config = dict(
    n_layer=13,
    d_model=160,
    n_experts=256,
    experts_per_token=8,
    d_expert=32,
    d_shared_expert=64,
    activation='swiglu',
    moe_layers=[4, 5, 6, 7, 8, 9, 10, 11, 12],
    router_score='softmax',
    normalize_top_k=True,
    routed_scale=1.0,
    balance_loss=0.00318,
    balance_bias=False,
    router_z_loss=0.0001,
    n_groups=4,
    groups_per_token=3,
    shared_expert_gate=True,
    init_std_router=0.00604,
    lr_router=0.00165,
    n_head=2,
    n_kv_head=2,
    head_dim=64,
    vocab_size=4096,
    norm='rmsnorm',
    norm_place='pre',
    norm_eps=1e-06,
    positions='rope',
    rope_base=10000.0,
    rope_fraction=1.0,
    qk_norm=False,
    attn_scale=0.125,
    tie_embeddings=True,
    parallel_block=False,
    init='uniform',
    init_std_qkv=0.0329,
    init_std_o=0.0368,
    init_std_up=0.0329,
    init_std_down=0.0,
    optimizer='adam_variant',
    lr=0.00186,
    lr_mult_o=0.725,
    beta1=0.9,
    beta2=0.99,
    lr_head=0.0133,
    grad_clip=0.5,
    warmup_steps=298,
    schedule='wsd',
    decay_fraction=0.659,
    decay_shape='linear',
    final_lr_fraction=0.1,
    batch_tokens=65536,
    seq_len=1024,
    doc_mask=False,
    train_tokens=466100000,
    steps=7113,
    dataset='wikipedia_en',
)
Below are experts of layer 10 (counted from 0) of a mixture-of-experts language model. Rows are named router (the router's row for the expert), gate (a neuron's input weights, with its number), up (a neuron's input weights, with its number) and show model dimensions 0-159. Each number is 500 + 40 x the weight over its row's rms, rounded and kept within 0 to 999. Numbers have three digits each.
Before each expert's rows: a language model's description of what the expert responds to. This comes from a sample of Wikipedia text that the model never trained on.

# expert 24
Description: Inner pieces of unusual names, especially Latin genus and species names in taxonomy lists, such as My-i-archus, Tanaorh-in-us.
router:513559471440484435470528483521522448482525541511512497468498514462431570490612463500568540452472507582498575450506439484523481461487485482472579472477504606583545483482512458518494517493485535492544532578488548503504450464527442471505497508498449496485501522476495432475589534491553534570485552495540494517438487442502536466555512500545526450446451497482559500561459484480499545422523506441490505588425512482382474491500541562492495494475481509484525460504456534536484463535468514
gate0:455537467522462509471508558448469537497452553472510517485536573544508579559563548443442411453524495503483496434526498480495602460521521489449442483527446512507493434507578557520540474574531476499537541490482539403492474518481559468489529489528451463451520519489519493533451507495559514537524455506427423538461499518457541549466531429513452486507534485497560542556477448583506494515546419553511494497508526488545473476506515539483460522493474524489548425488439516484485427554574500
up0:443532507387502529481526593491483465507542491530502540512492454487473406422476537437478504464509495524516453411438538487481512491499474413483551501467492516489494427488546468484480511539533527500480458488476408480408473466494476479537533430508497496491573477534445525504442524470507515457521456451478439402512446477503503486466521444533478506612603462442475547471501459525448518497549479474516521459466557483513470498500461537550497544502507462519446471520516475447475494429559452

# expert 10
Description: Determiners and some adjectives that open a noun phrase in running prose, such as the, The, a, this, these, main, new, common.
router:445535473496571480466436501509565489484530563542536492440482489441447553530521419533539486445474468518481513502504415484515472530420532503462526463492439519636568476515504494452464493445496489533533536549497523481530458445518425507450461476438466455509497524499438447521563478497583530525473542544580544552486508436489496516529571538528455428476457532466510487552466514497538504454547459441491455537444508515402509583469561524521482481490463463506486522469525531488511493511469506
gate0:529504400495519453503437533567521532521480512545485452475432514501486558475525581493477521478467484484468511516523500489524533556502526493524498462496484542490460494493504491587493561464512486414456513412448506483389525553496534418470501489408518450507493507531511494543473522463474491471429525504500517552545445511479534412524539428545552450456570520462485559494556522548520544503536500536463593473467533506451488530502530507468415484565482429531568504470471422495527523553538523
up0:439574460511413535503517445533545492498449463452453487448499522486542478533460517448447500490504481558574477501458485514428552464489573475437582526480494491533538453566498524509488521407509491438556531505477417499549542515444475463496471459490508442521459512491488528453485508455556434520504513521462564509556470585523509527467462502529448466495481512406433493499543506556472492516511481443467506476513600556489493561543506431507462523508512492528549557417556442493549464529500500

# expert 22
Description: Labels and name pieces in taxonomic lists like Order, Genus, Family and Species, their colons and dashes, and clade names such as Chelicerata and Nudibranchia.
router:526480492452473476445497456514517485457563551512500491523492483461460502556559468525536493457476464558524574514472478471524522469443538569456539482491490551618598540480523490507455474501524501526462551560499564495509525476507465485506499545476444504482509505478471458511565559484549540558467552513501493500480450396467532489538469521527473511478518467466517494584413522490538534411567471448477448574417518466348479511435530508507483483450504475474552479503447507506478534532496489
gate0:523509513521507443545468424494484432403573514486488526468493523492459518429559551560512523501482501453519506434528480447456470493491483519436525482480459508521481498522526452446501379510572520486526424528503453524529497512453471473505545525538473487468477485458544468474489546540486485536428463545507552585555487498506457477471524528466468482483435591482444508513523455488429586456611599476486502461521492482466493527472478447513446461396538482506504545516436515523474533489486516
up0:485496476477442473460457449502458497504521453467385489530487453398475518485549543510472422433515528451486593454523509503446461526450495516519596512423448518524554496502499478425449495547511532459499506513458507507532552504449453467535470472497455524515449490434500523407529426515509487492445504538465462507511533478495559502518469407477469558460497485521526486567503506515514524472472539450540493455514494468421421491506504475568431469510486451483540527577454456546503500512427444

# expert 0
Description: Last piece of a personal or species name before a space, plus closing quotes on nicknames, such as Kell-er, glabell-us, "Klank".
router:492512478459474444496461543536547481465510589548523469510491468481470576526569449493530507464450463560465557466537451497495451472507525493480550420493497507582544533495487560519453530486448526489512523543480509470514525477549439519458501467446502445463536545456467467502592520456514551565502580586592541561485540447489516488515488508535505499425469497469500423528529487501526527399471471431522489559440465481465506599439551499519504469457430491478544471556492545522501502524518484
gate0:551487422472461467463488512457465462478455518536519437509509581499469522504513519506538492500472558552468427507461456544577502497517543509481530506484502536507458482526509466537515493494549489535551549534506469453503467394496526551525448466394444503489502535512557463617506469537551496474501487444509517486467442510456534524529522445517560499540466493526526569536469500529533528491495445530498513600490496437441471494547582445538567511605519526480392475472518436523491488438533499
up0:417534508540497459426490438534506549508583510460547559419562474541536500539516557526499513473541610490586469484490502473459472471440494501463454477480517505483566498489486483492449551501486569531583500427449470532511575502458429518544551522523441541515538406467520527558435444535496473459522454497509473565524407498491500468467487471493493456495525514466510495494475444464446519487482568509526446434514547465484494446424494447484482498488473454493490555454535544469538526541513494

# expert 21
Description: Determiners, numerals and ordinals before a noun, often after a preposition, such as several weeks, second half, first caution, these.
router:447534499521478458516438528516522487488528533562561475468508463494455541501506496505523526467472452493468523468519444466530476527429547522446511489504435534577577493508510501439464503467510558565536506553505537497538496452517456548463438511465429478506523527492445434527561492469540548504496571562609540535466469406481520540569555493540496477503513517487496455577483557522527505439509447489559435533412473450435542564493523520526471550462427415496505539467545512463528470499472537
gate0:552470486463449574474462467506466411528524457518564517559514545451457483532473489477486605504495518508511490508508463456524532536491551522531530532498435484517528546473553577420503526518494496545545541529475532415556457462485513525590472507457488510452467444500446539504443490496445541495475548535474471498507607484523502459569549456513506539511447498559520492515458494401486561520497512539447500553538480485500503512421591478497519491539573507516419496532498511527495546487447596
up0:464553510455536461474499491485458532498518448466412448518512470443564552444503437502516537525587516506509515528496483499501576544538532511467553491462537481517512469464473460525520482504527539491477462523422563506438449439443500492486554567480532513537499497461470553463514464559450430489517509393476573503453496522550462498574430491568493465518502431464554565489528525543477520512499486436496486404470551471513519507517428530492530523507483536512478521426525446481496618499450549

# expert 4
Description: Last pieces of personal surnames and place names in sports and results tables, such as -ić, -ov, -ini, -berg, Smith.
router:508511463462511408480492507520522526515510605531550495487493417478452567523548465490514498481465428545449586451553487517461479476507496493504500435473468483592515527471502531505461482465469517512536560544531492497517505460541468538469488472407513474456531568480418456501593540498508571570459553565579516538471562429514504484517531492539463501440491482470497432540490509509479518382479459489573491553449468523479517602470515525498479510483441473511536480551474525500507470518528499
gate0:511527501433465467490473522478500489539549485493504562437481505511468488522518539448508425500544516518550501483452477431497567457470494521536475538510482532522528511506567451426541606586502484550477558574547475491485452504476524482503520537491452404522529501442435421421441566516531507492502468427411464504453432527491500505455477534487573559574493503494558463505473460499520474491539443521465593542488509572477470480552512496468429551479504482570534498476517446469510509530493540
up0:473472494559537484466489502479480517486445505555475516505558503463486521530534454559473488497489535523413516514552480473494479473446451529504500453504533560498549436531523549565387459506496548515579455459536516512577535438493436505469464569505442587488464499529543463546523436504549469471473581539586517489451559435455570489508525547479444470474455531504486466492536531503533527430547549489451477407464468487465499513400431482547477513505549505478494572509487484484521509456517498

# expert 13
Description: Tokens inside LaTeX math and markup code, such as backslash commands, braces, carets, underscores, dollar signs, frac, mathbb.
router:533551482547489485480534491546534450517495519540528451497460493467525528492612454537522506440499473541412549540482459468517521507519459489441551484447487509525569518401553542463399508479500503503513554506536512483492491522465467495487466503469491504473584566470488405497526518477532573522475557525555498553493584428500556486569531452500465460465496492477496399553481539480527512449504458459497485561425495472413532578461535524523472492475463455517507477514522530427473492481425482
gate0:405525593456545490426488541502516466505468497485489483450494522536514537534433443537510493433459515439452479467515510473466573545520463536559501535497503456511491495527471522466455534482530560603514518484508529444504534446504495474538469518481487463526425477492522580515508464506397442510471453497400546439502509533492552513539462520458468461511608488515500490521475525553515495554524456541564457508543526459540487521447486504464466450495415513508520527431496501462460598571509463
up0:549415396561519480574474549526510535503467498512489524482544494446459461516515523485462537583484501486514516482469490550560432522440515522499406500483525524455474510506526416548491509411572515459455515507538438566518531511453525508478500529547557537447531585472485518473466526544541526489503562519484564531587384454488483520459557501495476471501466460497450433526526470573554495496468513560448486439462497546493451499496523480458588495534503513542499531545476455492522515502470535

# expert 33
Description: Opening capital letter or syllable of a personal name, often after commas, pipes or "starring", such as T-ony, St-affans, L-orenza, D-mytro.
router:502555479496528443458480511483532508443504525595521478502508517446482538541554424495590528414516526511522610482509406445458444484443517502467556453456471572579534483478564493470446573440461516557505560569544569480469490449538483488468463496498463498496496513477469454473550500532523499548477546536527513512463532474533513516525541487498484434463486523441515430554450564437522507435528450443548495527426499446430519505501514504516473496484474496564531520527531552527511458500490531
gate0:589551467542455464490474496503558480516462489487618583496486486478552521533495461543487535511492497517511573504557420501468499467518499471518506498445496427462541497469622513541450457554530584467498485461462537452466473421520546456485579537463494458424538455544450402552495449526461512478512501488513531433562516429538487499526490504493460493495480417480535492507495513530503529500517534523581478446535432517504484486525487499490482450498507563469497525484516489495459384498525537
up0:479509495475512502515506527487468510515523558479538512577480466484474556473476512513511511486460483553470444460443499501498507535487516468485517501498481602531487488490450464521507496482468417544553529481554384483463539488447486544489471489471482629548466577387541495479465486451484538420466534547530486611514557519517607516395494433516459525529537460492472537472528499492465533447490487517459515532468479522458512535493486540452545528479437475500523460497504452509550557408500465

# expert 30
Description: Pipes, dashes, middle dots, percent signs and zeros filling numeric table cells, plus markdown header rules like |---|---|.
router:527515449560532435507471497515545529490519508492486489452523460496509555546606450518573461480489491542433614526481440489505524521471508476481545455520492543523498531498532458480428506421462509527578542540525492482466568491513470520522491480430477494482532491492483419538560499522527519513464569526578507519485523375503515509548563530554461477507481534490508429507470513483494521386501472503517462520333514455460455536428510504492543481459519509514505519526529477485520495521466521
gate0:491476541531519396477451466447562544539489456485493529444577602455472487525481528523481546472469505556520552515557499455479480489479431478515514480512529467487523479494544468368466544481478514551539568512497484523482503470502484534542521587526426515413503567480472478517461446474442479556460517500528553478474451491442562511482410482544504450486428552557522457491452495506542546501524524488534443578513513569495582479461487513476535527506536462546485487477549501477498456547478458
up0:493541494466513524477452484443491475541511491491471488551500497462489512550520492508571475509521507478523494463481502480508476458501539472463453409457523519505519511457464511561458489548511532352453500535493492471551433420481484515451451545488583460542525508566500480430509504481503562526560444536522457440513544516570552448533489474527554476475527461460562526515516615496486481462550572497504519427492578434463514475493577448430491538540452508532542462512488488489559508408514496

# expert 29
Description: Capital letters or first syllables starting transliterated Japanese, Arabic or Central Asian names, such as K in Kono, Sh in Shaykhun, Zh, Kh.
router:498565456479495458454480546481534471508489518577490533471544485457453550539588470503539496437505507519515603509443404431487500467497506516511521414442454628599544479469560491500457521436464453534504552556528550495482478496517521519430481510524480505477540554505468497475579490486561590547460521464527524507467520478511501523543518533497506456434467493452498424549490505508482558401525466472565466516468463498456501529511512542483482508505470477559580498507530539541510498505508536
gate0:448457417503457514495560534482450543446432554485475513539462584466462461454483478561562502498449489538496473511477472478431476478513490494509524500457473493508478467477553565510468490542543596539475465456497533431451502526545467516518452452446498523460530607525498449465564579509477555482459529520524477473524428488535475569493550518486554415537548491447469500535455538512511512470496462534519501484451580508481508472471419480499511498460525420535584563498536459510458474582478493
up0:462537435484521460484506506453603417526576533446414522468486484432480536461495491448525468451465470503531530503534518482410495408544483494496448470461410515539528557503488488488521405502530508500464496500510530522507509569541540521453495487508517408481561517492508511462533525535542523495487443518543466526543456484480446593537551512493556595450402543512483470472562459538463488470501492460545549496492447514487428503459554494519479540480536460495484544444482550521519491519500437

# expert 8
Description: Pipe characters ending cells in wiki tables such as election results, plus separator rows, sentence-final periods and some mid-word pieces.
router:441585464494480464474506517498531439438505514524542503546489464488497516471521437493554505483482471534428558494510444513480469431446456555381548396468435548524539496454548475509414543442492553501532535496532500474515519527484467500443470498451490509445492462529527488506570513471550600509480574588538506495487525426530517479524572469458477463478550513466514501522446479510473531423562518459533481509419454468457446583453485496513448495452490531544496502504479497459527477514464492
gate0:535495428525620505545445506466457434545516533526538533495505491466485570478501467513503548447460531492445571498469503491405591535493530475553481477476534462484489567472510526465438488536475496490451542473451499443503490429486435490517476530460454452498451501465461467501607423510471459498496462546520512424422506539511504496575523515461531463531579496454490577504493527456476505542551485537489506533482480463488464492469547574519544491569559467541494545490519428465535559494540524
up0:500473446511519540502532533509498503520471470509474527501549507460480568507517538520500493405470467529386587506449462518464572535524536527497505487472583464487445573531445542471415465475448451539558595539428513427462504456492421480519490561435464377475491491483509441489478486421445461493459489537496524448474498541533517468584539528535513460534561515510455453512518565468533522513552445553528515553486489496467481419488525503491494485474524496533535487546523503488495512517511521

# expert 42
Description: Single capital letter or short first piece beginning a word or name after the, commas or line breaks, as in P-ort Vale, V-arnița.
router:526534526491519456430518501461516449541530551575489469425462501489447561497563416521554486442501508519501566499543434478494533497471472514465544510461522671591539446515534460464474499499505513529541541539492515475462475479544462494460489478524516470497471559485474421536546553464549503512474542526502508592412506454500559513542567486557478448469486498496501492528486475456517499415515520522517525509408468522423504518532504510475536473431471500509550474481548498523485483552463561
gate0:538485456534614535536520585520554527509533506482512515482586552459481564583498511504508513588471442585487420534461542528507510595491557505453413459498536471515517548524493441560494500515441493569560470515527477534482465487478496543525504582524556531508518419517396506470476489483505467517471456549489520474446568514470457490446535466518472549556523550514515472514463515514462470510443465510533457519505510511550533523531535590444511548527528435479515483542526464501483520526509506
up0:431484554444557466609536517441551481512464531441562502525560509501550573521476555495454525416519525588462490516456538456476512484516487526533403445440503473472519508524550526550523494475544504512569498483504513505497474480504498510534540495530536512456431533438488574385517527536483483402476491512463491515432570505551522483506504476579508465572491528479427497459509525505484556522528548479549493518495489602505462564526476538511499512522541456540525484502456531487458501496467563